Weights of a small mixture-of-experts language model, trained from scratch on English Wikipedia.
Size: 10 layers, 78.4M parameters.
Experts: 80 experts in each of 5 layers, 352 SiLU neurons an expert, a sigmoid router.
Training: 598M tokens, 4561 steps.
Below are experts of layer 2 (counted from 0) of a mixture-of-experts language model. Rows are named router (the router's row for the expert), up (a neuron's input weights, with its number), down (a neuron's output weights, with its number) and show model dimensions 0-255. Each number is 500 + 40 x the weight over its row's rms, rounded and kept within 0 to 999. Numbers have three digits each.
After each expert's rows: "comes after" lists some tokens at least twice as common just before its tokens as in all text. This comes from a sample of Wikipedia text that the model never trained on. Tokens count by the router's weight.

# expert 31
router:439449450423498505445446523509429506495443449505499570491535465483492436510472587556535518565474457450501458512490507468467505547456425460527538499490556559480537468514608507486484492470446485559527480590502473477522502464545539476481524447497500549399455485461426494507536547462457426537492546452546468555543528362459458467579485539525430475523558437442532475465508481514487496461470507517503459449468495506487493529470501505543463485480503488549513544516489522544530527519390529448498552502513468542523464532559451463547512606504563482564455546527555523499519541488549540509488469482513518491559537492494430477564496438470526520492413525462486457410495508461513506511447536450506531516482489477499616491479494507496543487566519507502446505518438510525496496518481498
up0:549557517506504556520431490539475523438492555494559433484465494582500457567482531509509462464424511490441473481491427439528550513483529522511527429510482504501511550488517530447522484441541518469484477490531559527522486605531538479500531510491592496521510485515466481582512516576479466475481438488551495558516476509403519524482497524449511423478444496544483487453534474487517526497532454513482499526447500496556523549474544485424461542522482470512494493514484494469514508458484573458450422535479526516498490611511489558478436486515560502480436477506537548435523535532586464437470443484544535490526479512511517597482474522559462496461496467451465403469466550559532470423475527533541478550527451492479524469462590553501518532404518419402551564482457502477443499487499521
down0:461516496495500511490553525573446494482493474451431579438447520542497490534479460503518440523431533503466474544547489505496522599435472495557550552462516482524480477572551443454508485459522509542460464499543590487475514488408504507461433516457515504569476454438532471569499475619549477562510468528501474452494478451471415507573492507509494414555516439510476537521467495503448563528544484501487522502546489486497546535493498418508463598527484557473538546466425565509455536506440480445512515478462544544580516469565502519511567502465479489524504528531493501515467525533503565563582489498563471506524464507505511468467534499555540496460550558460482458491476490505419500558477526477579402505490458482482531490449477539530445431515506481482476485485415553521507562512495461
up1:522555468471514443474478526523521516570553509440551443568558539458441520532497500511523448569499521543450514479519532561449495516516465439516508563517546511431518532506571469444480474499455549402446433416540476593545507487464530396481516490541536522573549511522457460593485519521497623529441481471542495512449482518498498485555528499466546502484468486463421509504501523469579504477432466541483409537497470510546578517510498426468485497511470474479562531490490500476461543475489503438471519481499544544555489506480483484481424540520485515526470484581573514567492507524521471429495443477507426491453465443526486485534539496466463495543550470497471465470522428497485441511501486509576521525481524513568555518487499530466588441522530496456416501516446469525513473471443515
down1:460525444470466531513442533415559527472527501518606514492583553533499499551475502433510562542512539519469468490462505489509506536493518487503500497471519586486519504480422549504526536481554524582571536512517556437467435530487450463540493539441494525503567516540472416519429565404526570515478545521555446460522495548541554475489531483501463483572536554516510482548516467507479566469525506533478491528509498471529521464477502444512602466575571490483515551484545447496527466464500481456456450570467536441424544566496543442483517536527451543506595507507484446471471443453508458496518517497457429518541530500475570494454537506520496538464536486467480536466426509473498409418502458445520507490592467522518482445558513490489516486515473478443502500458500493556439499469439476
comes after: "-", " C", "==", "C", " Ch", " ("

# expert 38
router:541437517527567492466551515487508422541473523500504494503513530578486501516469554458432507494456461499492480520523482509521470443486460497525506523526552502418471498436526484459493491410459537469547552498478528531627453515522473515531468512409477494437408523482415541542461536471532541549529515498519473492531493497446524427533501563479503459478535485429565452543511462402522596464460541528488505451479530524456458541495445487547456546460547527539499534417526458522519451595503467462464522523511455463478451606507500533499409487530526477534489477484565450439493417566473581513540526515499449510449521523525507436494465514460498530492487542589516488481549592459544522512433548504474482485476535432544551524502495534514539477504530515562497458515506497518557521491490543
up0:436551474436510470414462505545500487497547525487539474553473477535478470509577546541500472512551514450532464479442455544459505488511499532510472492549491575504557503464519523499467459526536463524515444503501444404483444521483422474507442570447496492545472464444437546579539586468506493512507562421462530538536540583520542453531528439478458487510532499537508487557473560524453550485458464554496507493532504510457499469545443514532527512428594470547521463473567514521500536516496513483500478438471497472574487458478480574553473493444511539553501533496442494583539445551499479594440485499469499463522487569496491491475548553513472493542502432510528491483545477415508496425437529531477511507520475517444457517453529551433480444484470409490504445458516542439394485504538504
down0:513494581512508467487509490512451425504503445467519509488569533517493547527471506514484502461477530446471429552515574505567439514492456519495505547502501507401475415496506461584492491543506537517542454423546472563546459521442514595488546486514555516496466517391505545491554568584452485432477518525521533505497515488604445464519571529471552503522463530471468526462516479452448520462507530455494511516523494529473424495440453497473512454540489448440505574487529460470539487541547512522576593495453586566510571526503550489499575459520437545546475561541549486506542511493514508442453487486504507449503529498529527509472489494494512476504489543526440547528454524440500522484459445446583478529471570480532447481524438438557490541522521576529476468528553432492511469491465492
up1:505509458571428516502468535586501559479490526555493497468521497491501480479490486481476454500446522469461490371430474475515529495488544497475507558493564587492459465470450522521448524490567500472547488470494497498519521554507509530454494467522436463434547540505544432505473512422454533448543526407506448474452489462472477479538493525434494466485485516552439416553518447435420502491535502478505462483533560432502462576509511495474502566522541580520527480523514488504548514507462443474490509549511543516507451492528421463486446440534505459533457461454550567472484530451562488473496476504544467540456468593499445480474483488553555537513519541469506484519494492414468470450413505515507502494554499526561591492434464503448423491621532529535495461534507430541503434497493470
down1:446594521510492541513565594474524472482514490504514519495501523486534493475517477488501531489563542519459496533440468536513463500515489474563492474509478483504512456474478496466441556563511391542500518463438507485409445485447552473566489502467525484536533508520480468490503499471524526528506476563494540523497535485574439509563437457525477548528554474509396498512549459457639437562443446511498533529422508563454529573498446489476502498499535493439553569499552461470508499530479528498510505462448459496505502543492527471465541551530480518502489446490471490473427522450498487576552579490456558456521468484505514442486541520464522415524485496528492574532592439429483483496548489452528502407481470487554420492522464569511501590435498491487475490508513539493568579471452467
comes after: "\n", ")\n", " |\n", ".\n", "==\n", ":\n"

# expert 23
router:431515476539548545483483509475508401510547551467495492530446499500404450483482546472495503480500462470533498542476547548480507463582481490462523579445454573502504455476466491496491536501503497475573525557417520472461507573523497501540470488439468510465446488448531556557509486373579568567613492576557517535494494486501435512537470524526522499565482514524524496489477467405536502456451528534505540421502511525453495452460493484522482407457502461499554515479488497413540455518480468435435520492569521466481441553511545471562505484581511509475465513474486480472441541449506475529502484487459502490503452504437517499458466524543448489438462524462534494481492531493487502457453506547492562511538550575536497490503466464536532535520557419457445523478507594480507475548540429
up0:453507513477508456458541483492466583520437560530537544535477540430470497463520544515511453511536437448501514440566466480418505489503484496515562457430489512559478450587582487540498456487474462548505483507453484466491469492509469560408569543490596515499473551468470500531450498489418560545497497446515539526540534510476531540471495574542487572512416543415425578529491528450427468518507513486504568447527400511469483451536474511496550446473489531510522514521512467469485508451513434439463480402504540472493515483510482545459468546505480501511474511490514511509469532559448536502480497503463520502528501477590496482552505506471476484550515477555511479466422511432468572538469538448469508539471570466595434444513513512551497447445500490540512495485564498471582466445504537
down0:510561476445491422486486435536514461520551484538531465518404518486457492552503445587452551432498505471509434504504519464540550482504565466509452558557503472464471548441472490478441490525495451498563508546457411550537533540510597511553448503523475551509521482503549500452476472534491511470496510492501464453525547485475469460459474428503494503490500475590498489500499546443497434552499439479475472503578527524521523552523495430505518522582495482523561528502520462537488467497509460469529483463527558488535541539526528498601576532575506517468549532495470518490535504492544465426522546550570480576477568412466440579454455554557540517440481474522553572506484435586462435481489452511545506452524508496466505515517490428442474526534539479447563480516527484502488511559450521
up1:518493499458500448526569521487526473503482481542462495518453457528501500484459462632454445506507522507497534475517478451503527501505496484463476474498455516491535493578499540411454564461493564488447519591512537471443486510487527580511464520499548486439527452424496555471535451514476469538467507522503486501579470520408501492522472560541522509513570395517465585472488519540485480523536489548495461528500503530597492477393500505445489538420549488575494494469547502530530541539470553459543511476557586539488532498459539518406459475514441523476524537525483562578516485589543465563460452512556535444473504468497506512430494515531519533451424508478476463540542554457528537495552447543549505501522432469490462501509452457500486494592498479483496502558488495480566483410487481
down1:509540471478534442524500488451470509474494557472525461476517507478477436512517499438535454472577498493483541521524544575506511549556503465560488483383543457490411460495532514535451504504546465495529408486511524537558489475521491482565511537544492506541454527490563509483547481456482473499526457514413420498484491455505477407557499468547503474523517505500577462438431440425409524502591557494505511464391522449486497516470474511538560484525496445510492570538435450431467438570519469538522545476436502512419471506436519444499507451473519506490477490451532515484481477558477499554557494468548456554518486569531468502489490383506468522515561559537563453516494460506488555506478521456496526471503577487518519478558477522556554472428547479476474491525526493481499510538587482
comes after: ".\n\n", " |\n\n", "\n", "\n\n", " Candidate", " JPL"

# expert 60
router:502513497464541536520489516476568454417522487483518603488509514497480490464464580516423523517443440549552481551507524531506548483467414539505483496525551548438440423496503464500498501512464558509526478417435497492470480516607454451439508505542492509538515485465505505475500455417438535455559531498512487567523537451469520509566408507483475514461533460485434530506515449509496491533469504540419488470589540464536487497466565499469480483447478475501457515486541473511507455507448497478496483490481487484503476501475469507507481549466541452527426481500544568469489433527595504504493535524489473488544531529510463409526439497438494487605521581485465445497441497554481549478474568527532504564470559513480587491507464512453557543628514450542460453504532494582517479507472542
up0:524471483496484481511548507443470566533506501533516463514435455483453500443505529524512562499545525558412520535486474551572588488515452603463513494534463573517497476479427511542543488519475511507499445492543551458466468451525467565485495512549446444527545465486480535465474526439497543492522532463479464446489547550526447414563555525509453452500475508510495511485511476421469440431524512502519518536484506446452431422545545481470579508495528516473493455451473433490469549472514522465554513469555463452456465479471460530568463469472537469534469533461426520510531521561495573504509562522517464506537535517549465470524422547456470465471439484470582450554487512445518525515553527474510506511578586534444441517445544496375514472492504509520526484502520595481457464487546550
down0:476532508503485474499487518542544502540486515493495553511542495468485568538471514411527494457559517516473558467526471468519469584532499553522518514500488520484494483499546531526516505476470546533501513492415523505461567593548562431593512532493550508425458489491500451493473487476526516578433443478505499479509447469472461490444550445499509518468535544545452442462475493538531616527446476439503545478514500512446480497559561508508449529494439521473467513539537580473454473522506485593503461535444515492475487502518503492431459531499473483478507498543525470556489552565508491415514475487424589504548518486494501538439480503540460496468545431464473487467479559524649497594484441584499562450518476520575477477485534498550605531529472461494493471500507423545516473512425521
up1:448493492479486462524473536412508416453546513467423484549514491479466509526476470431477552493458509504505497469524509502457485450541459525515452435548490507505504490534528598486505461527496463518506496451521433466554480541541456484507539506515512533595547381468421487516519479488471539525550517570577487476539473543434473493463476549470545518552545471527423544543480441457496447477483492524570518485524444476453533467487495517507494494458508479470473582475469501485498409434473482473416518502494500569513475528495468495510458527482513452552586536490514466523420464489557493518419505471558480436488569498532493482563505555458546559498514577511378469493480498511544533511467459481476599541466443468561565514498507518428457546449441526496473466523549529470443491564532520
down1:560461474505532590505503491505506453532515474482475451523561474457514486450444472470487512465490528466490491456451498475454494447537492488578485507548464499526492461507522553510496533514581495531460474520426465480483519546511392469493495556475457515543555512503491473502567439487507425488527467434491492561498558522430457529588591611544511519513508511495522468411518506493568454499483528549486459588529517503502512418514457530537557526519523449524503479541522505529534551541484528554512645553554426506511488496523541521517519478505509546534443512610459461511539487431502540531515515461526596558486488517500510506470452555474541537481534463472440494499538450455515410513506457456432481477523456424506563558470455477497510515505481551446412511481486498560468473505455490
comes after: " the", " of", ",", " in", ":", " by"

# expert 9
router:523531530483482564440520497449542472484488548504490499475468447505464445514435575484523436442550435488470493542487503471561474416546501517488527532589491518459484482521555555477534515477491522529589544554484515491522492549503476496563510534387507502437425503437424588499511571453541583506513505482512547509508498461460473475569503557539568454488539498488513468526502474414485551475430531537491561430425512528476469502503530501602526478458577412555527534463542481503552455536471509476446480511531511484457467575548486579511438488575542463536441504568502480516513451500561518454505502526498460514475445520597491508517496484456502490452465581542551472565554529453444518478413545509486518502482500502535539506521526527492543504492512428513491505528526510478477472550474498
up0:522502500502561553596489531519476540508553500461519540519560549454435491463481532429526463561558504522560496544516507517533508557518510519560488507396518489531527489497480516498517473552465457528538495588503422461430520414533599520516516550468580502534423441462524573541543479500576456492437466470436555554508500504545494488496486441491495475538497509493471508497531464524468518495444474494522475448450505494525586512523499506552477447362528502548452496499529474471493491477459478473480501478440535522468468487507484526510508508575547604537529519529512520600449581490460527502554547470572542482515481445524561488508511469508453485476560563484482476459510518446475442495458453465458510515419586502509442496483519451557514426529519549524497516486557527462526476506551555
down0:496434508570468460583584526533539502455458548508468499493376522479454491522459434481508495410515485443472528509518577529480501503481512480508488544517529529502580528442560576488530470489527542458458538526506471492486491501474456530470434524536514579501550506553503589515458539467577538478519563502545472550482574483476538519505523488482554454485509511492504489531529576529523495564486448514553469471521580465440489455431484491505427482495494524474490529510465543511506444470493492517529533529602478422483407526525536525463493483489484515567439577406434534465576566450448435507509516479492520444494508514472490501466501514582558531498503491462495561520475473408527522504429537460519537494529465495479519538520578457504465503477572540533448520467510518488555498568440537
up1:525485521472502474478614511502540477447492467525463528501533507535520503530504518585553456524489424433535471584494499562511495428538501480562429520459457560568474406445586541520453471540552513458476404490469484542482524498548463500450429543467538519514541482504492532497453505514560495543506512519543494558505458532481515436508469418522455559559538537439459557452539554514484533522530540492456458492482522485460488498469489547534498553563553429493419491540518524549432518521497473490473443459481431526495505552545499514453541526525494483488441420565493500452460514506481529495528496431459419532533471488559464489467481505486499523512550498536468461456504500476466479564599536454520427546506532462503515488516444539454565424478478524505512506498544448453534514553490614
down1:559489470512503528461474464543510482499536450436481441469466475405574469473547535495495450553496467540524482487502478471531495455446521510504538506556524408528568529501503512541539489480487515461409522457515433486539445533483497550576518468534468482540504522473496453485511549545545448449555469524446506495501511420546514595502522479519476501489445491474484543473523439492536532464520522503586536534504447554485465439525519444523429531529438463519497442501429475511551512519493568550543469455534502463489433433525521502537516398561567429480437545455499480505510474512489479561531468546543565502573563520534493558581520521455512597508517556507537516578407520544548488470456487489528481453597546472526464531490518480472474475503463507492455557543509510544444546473438478
comes after: " |\n", "\n", " Party", "===\n\n", "3", ".\n\n"

# expert 30
router:554501522494527502542527515559532431506487495465512596511514553456456516457502574509460543529521475460513457584503521526500547431436419508548479506539590598487470445482504483481493485502470583478518448398410441432545499545608459464461546503533421477541513525476556502450494537468473528472578539513511455519530474493537475474559468537504439525477534464491513528525508445470577513508484486493449514496527496513519518465402555488551465513483465504497466522501539518463476456505473499495473507506490494510461513498462455487440478583419544533520499470462553558471487535524599467509456540531519465468472494459578413512466519519471457394523468540510375480465472494560508490457490532544465458538490562515518562489534528500464449546545475497502493438474499525503498510496453553
up0:473535534422530475484546505511484430471478494510529496536504495507518511500521609510556473461586513477530517527465437438500526472491530471449440520459507501529456518469551465517562518477447445539508493554488446444560553508564522477500361493574438500474434490486566508514462477534510584473568457534463504523499454452543462440567464464427484549444465458520456497491518564496504493462461500535466476491500561475458533475487459458517445429522532475444501473490441547475489487512489555539484468549527465477536488513434505429467438601469502518492483578549516540541436537545564530535473515576442491454531524541549482512446445548548449550536546569410490496478509476493494478481559516519530525491538519546521454451452492417455434515526483525467525471524512482466524449537546515
down0:551507445487467514504486409402453548557483478508512495510453427511464465604470462447448520486457559513459519493483518506523487443562486538535531415467531507488532470498510465555535470520467470447484592541542475547478520456443524532505562461516451580537548494517439530465532525470541482519517588433519468519584585572525489466442514520562553461470551577410452546536555435498551506497471507499519541604488479497570495498473463562543482472553499440510415524514540512491421512530541520509470505489519527500486473447489521480483477428567485529551480489491472537504476473494513540437516433466523516511495553531553473426520451511515461498541502448507548488526411481503523553468416462555477496444441457508476527500504498518508466476469497432517433460516501511512435500495481514
up1:540563490540513533527534549460554372566506505507467474520558561471499502526512434593495506493530504535527524505526542504570483494513471460480444557532485516494416466537476459441452480532506444499434569506427518490477484511530515490450455535502480484442527535497486531508532462495518499470565483551527503486511497525499506496521528539461500412531516523475488431519464506521497448454546584453409581534486495520445479494480475581489590492432513512474395496482477499498481523449498512595392553438478462535450549549506601550464537447507501552484501478455544406506495569559558492498482552480505490497518465416481514500491489509473495542554497527469520523502487535583526477530431501574518483544491505479550489505505506422474558439547518522508468534519491534516469414466504558
down1:435531519527454508513474534464484515515480565489490525475536381469447411508467528457547544507539518470519491525535466413578538496499528545566536438471515550508429466514506444475523574479473468487548461573569431481426491521505452529445524475453525458523457541477471500451540483490536465547466518532540580488535481479461546546486474470439496541517426441553449545526492481527427527488495511526455515547477507481474514481519505496522469456554484500503541524503499523480524512527536576449545495479495502484522515469490490536502495487425514524483501504410590513441500511488413460511482555540473534453503498594469526426487559519440525587573518418528431494507510447497471584484555532478500493462455416515448547525520495523521501492526502467582471444416429500484415508533473467
comes after: " |", "-", ":", ",", "|", " by"

# expert 1
router:481493523541512520525511490528541497487558503539544570515484487398425509512485479506496517507468465496517503509455548570554488453441497436551470449518544495466430476460507521438454526410488494481555442468498472446538464568512553504414482439499466496539477464481460518485500531456561541502484534473523464468494449481450486507499452587514530556477498503448532454533475411472530498462445487544498521519514521486482513487469522470428552512491468546479525512528465506518568453432513524497456473476454493515537473464474517460576428594460549492525510489479533448529381522536548574495573483490479479444495553530456415479480480520550487507544499475443420448507442596546556461380486479520480530501514587510478487526522537494440528576453591440497493521510478503492553494549516454
up0:428505552361475440520460467513468535434522509548477491488490516522466463508491563523498475471585546489443544499526496514535472454551447517465490473480529486517507461506508467501548481525538453472514472465509525517559488502473494471501531389425454504464498593515522478537463527505422409474527489490464522556559527491462490454475413479472499522489534518465452565454456448493548486519494497535562437577477490489387517510490455453507528585542527507469511456542422451452476512493528532471551515528481413459453510511559527496501500562574528570530546519471506533490466489596509485509523500523522512455507528473484451525531534435483509584411556474506515524500505489491495599495414529475483553370526474533526503549503473466510470488500474467503515510522505586530515548541548500
down0:505470571509507588522493381479456498504422530443432575609522487550513528530480484482548459439419466507549524557474483537505445484507542511537484459422493531504580535534495433483476449497470440563511510477482421424518487468480494453498520567431434487532491445544451465509475551498486483524553485544524528486494535496598572491448547436463434490470503595549580521513499511500521549466480559417498481506510466502527512536532521518511440498489515495566475524528428512482537541497455553535482467536560539465477498526465493466544524469445546504528525502447510493506507504465524415508452540448531509472511545494514516436487488541551479450462490509495480512495503499470442483409526504476458572507451487398482487521516488519451500562512538451434525523564513495561516506529493581
up1:486462486536482521517537504504537466511484495532507493547537491516447555495542520461436500522442536479515439554515536446476507505537482559436499496542483507603544455538541400544480474437511448421516436505436493468468490498469600535471523439495485468515466520481466481512503514471495494442564498531495506478473489556533472509459456560469487551522392434531539513598526414495467428515458486543479523491577562450470487574574483533508401517533526464562553470521455497469462521502502437443507490515453488539494536522529548488460529604492469497586480520470574509415553541526522530477473505442486467441470568461519508425496452446521495506459508499575548453510521567488477455552507499488499488512530392542529483497495454536514455547525584468494543457464505468524520503513514487
down1:556495504497549478484480503440525468481506537515549546490497477524529495492502484537443496468502527463556520449520493502458639504476483442551513540523551479512462526497465500479520513562506486504491488472568557518543533448460520459524469532516461533496532459510542462525505519536507578501564526450546417510588465502564436441501570495526535566495558503496498480430454561459530595518522503575509422574455542504517548452454534545487463529443551463487499530538510479508575518496451564486535488502449440506494488494546454569582494502516555415453534457549483522564526513462541411522510549503517466515487428524459491545510445528538548526554506498478502506525430478569574566492427452472555512508471525528453495438456483499508553511474429429536469575461504562512464558452467512
comes after: ".", " of", " with", " on", " in", " from"

# expert 76
router:436480501505525517484517512477604411528531489478487529471479417520470487501505561482482463497563489466445427511475602580481481489506482483538513583494530513454504486474503438390521556496428497496585545551458511457470517511475480470543443559404402544449438508409441582456522499477511553569568514516520440520485508521454502567571423495508558502506512497472502497505536482439552546486413530529469515495495458521528503512498499505526466461431488508528549505498475432473515463529501473467457504535540515502456434608537547563496454459552525484498515514456499417551470498438549510468501499552468469500516469517511503534488469550520533465448420524549483459448519497508505495440431566511472552477503484532474511486445458461549508461543490524482470491468468484514506476507526416
up0:509471548529502573558435507514458439517507529612436433538419468495517410514515537552479459450502446515507471515486493490487510376464434574456471474533463482475533470500505517483470513477500467497448536516475540482494525490507521541497547486491550511433470477497487518542463499454488488518495537447553395453521461500419512476611436512484555513538505500557540489530514445570467466533459501490461502493471528521478508470501436462543489531568520459487505516513455489506529526446454514511537414464484584501513483451509563556411433471479542447498495554550532528545569497513520439498511491487484481418519534510526455418462517472551556541559599507528531514448515546453434468512489441480552543527433417532525499464504490465515533513513571497471538471505518465448487439537495446
down0:439473502561501492457553549442483470491506486435425454463506459528492516523538438482601491485496551476531434468449529641536508566579451474462454486475511436438527498550475535525548467495531445496564471554502479542518544474423462547527492517466546577529565471515438516460469531494490519487445488454461486510544495494448533484506471534500479464504513524501585510493436504554429473534545565535480516467495519497513526555500536548446535497553521456514525539439476454437507558506546491433510533467479469495455506519529506472529509549547473605507548513438461522539497542487488536483544513595515476487455478439507540524511385535470414519532436520544442481499491548487501398463544492516555464525480531509506429463530513558549473520466518519520554495556519471467500462538548526
up1:418550541481515457504543512470558535483462480550465477524466460520551524518477476468492528562496511436565427531491498523478468552477471476469487554565461575512504422535459517478505470495562533549487516530581505459504552532447571467516445459481440545487473558456498525444461470509537505566538534518485542500478516481487475555452481532541474463516604499532507543483555471511486519521446516504487487416507543511526549552508514521543572438566564402530471464517509504545538546548512498431573551476428574520505490488446433544514514481505584449531514514553514475494451534513453505446493514489441436464460428493474525524575551466465498478516501532472460556552509529618511544521476552524453453494499439544395473557493522463563529480523567524493497480450492546518528522464463474
down1:494427530457457536519511474454510555512479581476447493487474454478444555485595522488422456493488493485402492472565417560482460532461544490464501476478517461511448481427487464608537505511478499459519531536465464542490503514506449474479478503536515514503453437502485521457548511516517519538475470438447506461462464459531465510481532539499538460481545484513553535458486560460520416559448464540469551462528551508485468473529456443565518438512543529574537526429558532513567517481594496459482507444505451480536488461550527650571454548548477489486553546522558495429544505450452520522508508506525496531526564535482554512475459542486526538449493481453505535532529466475508521446540483471508535505478491534446546505437434487569444553554500504452463452556452498507458493452464550
comes after: "-", "\n", "\n\n", " is", ")", ")\n"

# expert 72
router:482467519494479540454512482420533481438549531507544583475466480487471488481514535596546479500607514538478472510460481488546511406508494438465505509470518477584498407427512481490465492447473461520522417578512508475548501554550507515507434474481487504447447450405444494467566509486550513435511511464546427509432457411494513542558541519589539534435468516407479513517474447458516549457489500579507447482540480472527508504509522511448564528481479534477522497527522441473523465490529521517500462468464532569522501581504446446535500551518555448511478509487534512523468478519482538492574479535477468526511538499498447459420482530553543525585484486432466446446519543506541553417445458515483516520493589523514455505534446505479448524539569501498448501498509468499532462540500491
up0:535418524520564523539514486520489425503436394522547542492487504539466515382488561465538498487602531563501455516504512487506511479486490524546510457495513501552526499558479444506522466444486525462472540518491546495569480437519530528482483492572573542556544455502531483585458458517495490489485482439507544496501502493517448525537443539525464565495493475442558502530491602610516447488504557514462474540577471430432496472561483499494553516558525485500559552516546474498560524485567547431527553495490515559428537492488444524520456536506578476519486485579482493515444579436479428498542498436520472442494517503522468486465469454469464526452519544491460512527523458431445477473508508460533455448541488511475549477450480504515538477537493537482476481591536562543455506490465441
down0:528517450545447585384529468497456504526492488487511486449464497465516450522511432552524551536444550517539513496444505475485464502473522502536561609548564525463508494490522517495464496539576447525568481512490454505591444528499553528467424446489427498515530462526510500397525533557516472521503489524477513503516483465529522511474563411495542471496531499480490505480571496476447457470507468503545460460470494529499494545506492543487450494534461530579495505557490500501506459470490528443433478463556498485505486508459403500555510470488506450536544481597559512434517493470497550467436465459503479491468531503379582536550468468498477457534483492457468474493528483542513451538439523554574479508471534552447377508559466536421514532491512469515491500516454507565528438513453582
up1:475485551450546562463515545455502503529469467602543421537460486572499505468530507516426464423498495480514483526527503531372474495437509567530496476471472522485540494490508507543461457470418544509440546530553505491457464569453545507523512549523521484562496479527535466474447494477500510511493515491504485516494533488501540435470425470411526474433429500487549525539463472506458504551433499528576535513548483519554539479467507495483543463491467441574544479543543472467489473516535470479563513499471528531474468518481474508482484563485631489542432563504510473491462454543533493547470480438518404528562438495498514512531541471461445500571577543499422464535512544571435446574520536488513528457504527463438513462550551575503532485469526489484477488417469474444447494484469527
down1:498531440494460497502485493457452555506451517524450479422496482465531486521528484497511444514478488555480514504567505486587492475487515417430488455485463487505544485563567463402535535500566491516536418453526528499552510517589458434569456507474477466472535484529533491473509512513537516572592466509487478509496454517491562541554562472469488542491509515505453452432539476459483542424556492480514454469532441505557508525500557514540510491482470477480458421425486471571508537457529561478453504494523496453490441495470601461482595463536505480502569538504536482545575518557497539529536527460532502495503553502540481481455481525599494490516496411508531581477547551546544514495493473483578474588502487455470580491512467439529530580545427502487498477488461454419514522533530525
comes after: " the", " of", " with", " The", " his", " for"

# expert 67
router:525448504460448538464532507457469492487443484526526480483498494547457460504489499506479555437538414493520487557424494488454523422552457440468561484509573580489552510489561533460495514496467496488481563495535463510567506530513415536523514523515384483498430522499403507475470553514521484491514523555519543479530531495381455487467472556526494492492558528457413440520477449473513557489475530520555521495520515451451470518518478531524452475537548542545496532501519503471506501560475501465493556468491453546546432507548476529547406520480538468433534539587511482421491537581572527497496531439525499494467499497507484466538461485482592488495495539465485480472513555477522549447445535575503531627450450562568517473461546508519516492488526486453457549442459508473555509550533482
up0:570466513467555549453511463470503456457479455434502537516497619494563459472565486524498498510572434475510473467529467520560452507449510499478478445446495531483488528485486464516444479526588476479517469496408439538569524485477462461522469454494554493472525531544521586511531474556481485517512498519482490484489519492514637484570470567520526526452560416526489431493564490509444452476465592501560527506535463536501515561606529489526547476458528457470398497465540474575452504463464472427530486545432517473445493523562452468434507450555487523539504464540471452407552569487491476511613499480492508527473506473547548477476488470533490492535494463455491442526508484487509483456515493514532514455496479503484554528513457557474543554537502420484527543486549492483479505481486502
down0:408522435572507503479479502462487544527554468510497503507472442561459517499542472429464484512459449550490514538463525523505530550437498540502464557487514491551441464519480475509520457575550462524565545591488515546429566492507475510535542524490471513507485489532511455418571516499481521514536454495470490359492518603579498520431480434492571475544525523464502572536580489489504460475493512574455538504528551484508542540484454530522607528531490499444442432451514497453539492480535490479512523529517508501612554474503496425599498466492475469468493528469509490540510510511560489452448440455473482553517484493545557495456476577469540487522478504482479599474532537469493589514531521493546441519446468492470518445403483525530492489478506514518491478545501543508526530518442493
up1:512512540501518554565484564484484433425526496426506488529448570515589524480450567524528518476418529522485472564424507447462529583496495491553479527493531517497407529517493592491508492452560485471482534521449479478403511507503437446593421504540513490476560465533495553487452447471497448497530577505495473484555413400464556467521504502495488545547497513492404420533458549480501556471476450425478551552489461465511460445432523544519498536531461509472481529527554538457511483577528455445537468479480444576540550474473500537476467526512486467536502523536509515488493509441511506500468474557475491491512571479523511445484509497471444530454444503458578555460502513475567541477483479511494554531519522465494559550439507490491502508520469500453509492465591551517481485452496555
down1:467509509416475476565586461596517540476458539567563490570449546461491514466466450578501440473513535485523517462473500496476487529519481471428521499569522470487579518565505485528531473451465486504496484497458465513463473479486438568497489489554489521559503554449524491546497502526469510590511525525512510490445529526503466445559464515510473432488548555552450511496499535462554434506434549579551459474510536572572568510539499547580504446530489476554530532456485464549506542436484456484413557534503556434515493459500513475441470470528497513496422478488436495492481557533551434528547488513497549551533529506524539501468485491535533517479544555437481516484502543498465489519533393521422553481487508557537490510389530540400446515524501492508451502506449495524468545561495481
comes after: "3", ".", "4", "5", "°", "′"